Weights of a small mixture-of-experts language model, trained from scratch on English Wikipedia.
Size: 17 layers, 63.8M parameters.
Experts: 112 SwiGLU neurons an expert, 2 picks a token, a softmax router.
Below are experts of layer 14 (counted from 0) of a mixture-of-experts language model. Rows are named router (the router's row for the expert) and show model dimensions 128-159. Each number is 500 + 40 x the weight over its row's rms, rounded and kept within 0 to 999. Numbers have three digits each.
Before each expert's rows: a language model's description of what the expert responds to; "mostly gets" lists some tokens that are sent to it at least half of the time. This comes from a sample of Wikipedia text that the model never trained on.

# expert 25
Name-initial letter pieces. Opening letters of transliterated or uncommon names and words, such as Sh, Bh, Mah, m, often South Asian, Arabic or Slavic.
mostly gets: " Sh", " bl", " Bl", " rem", " Par", " Mah"
router:400483570454479504569505501460454448532618438488465569462461529468472483557537490508450569530468

# expert 35
Foreign word pieces. Mid-word pieces of non-English words, especially German compounds like Fußball-ver-eine, plus non-Latin letters such as ß, ð, ς.
mostly gets: "า", "ς", "ß", "ES", "ska", "iri"
router:481470468492502489540523476455425484513602503497459537476473480421488503560543494517450527481447

# expert 44
Word-initial Latinate prefixes. First pieces of long Latinate words, such as int-roduced, comp-ared, trans-, inc-, det-, exp-, usually after "the" or "a".
mostly gets: " inc", " int", " det", " trans", " inf", " gen"
router:476444465482495516523513496459432427590638462570506577479446478463518494531505510524457547507457

# expert 21
Word-initial pieces, academic bios. First pieces of words split into suffixes like -ation or -ate, often in career and degree passages, such as affili, doctor, prep.
mostly gets: " r", "″W", " sl", " tr", " gr", " sk"
router:445463515548477525550495476453436454541622496501502568445498532449510451480562477547478534524512

# expert 29
Abstract nouns, adjectives. Abstract nouns and evaluative adjectives after articles or possessives, usually before to or of, such as right, due, reason, similar, important.
mostly gets: " due", " res", " similar", " According", " strong", " natural"
router:515451513511504538500539444483436450563616462490439510389473508478509429462540452519493501488505

# expert 37
Measurement and table separators. Decimal points, slashes and pipes in unit conversions, heights and stats tables, such as 1.91 m, sq, plus taxonomy words like Species.
mostly gets: "Gls", "⁄", " sq", " Species", " les", "ensis"
router:471479496433479597444511487490446461536603490501513551497498488449498507516530528462489526500549

# expert 45
Commas and number separators. Commas after clauses or phrases and thousands or decimal separators inside numbers, such as 142,303 and 30.17611, plus dashes and semicolons.
mostly gets: ")},", ",\"", " .", "%,", ",", "\","
router:497449525456413530576505504493493493573613488524481550499453515444481416560507505494502501504501

# expert 38
Sports competition words. Sports terms like League, Cup, Championship, first and second round, and cells in standings and results tables.
mostly gets: " Cup", " Championship", " tournament", " League", " championship", " Championships"
router:457514477500505503502494462484419444531625485472508569495479499510453507523533493537443552508466

# expert 18
Descriptive adjectives. Adjectives and suffix pieces before a noun, such as social, political, commercial, rock, black, and -ical, -ular.
mostly gets: " social", " rock", " human", " black", " political", " metal"
router:494483510481436508488532457486418434533599484493470554443455505464477481509470486496469593555472

# expert 3
Given names in lists. Personal first names and their word pieces, often in tables, credits and citation lists, such as Robert, William, Dec-lan.
mostly gets: " Robert", " William", " Chris", " Mike", " David", " Richard"
router:492497473464552506467514451458380475574577526548527516483461532527411449547535502540434526495452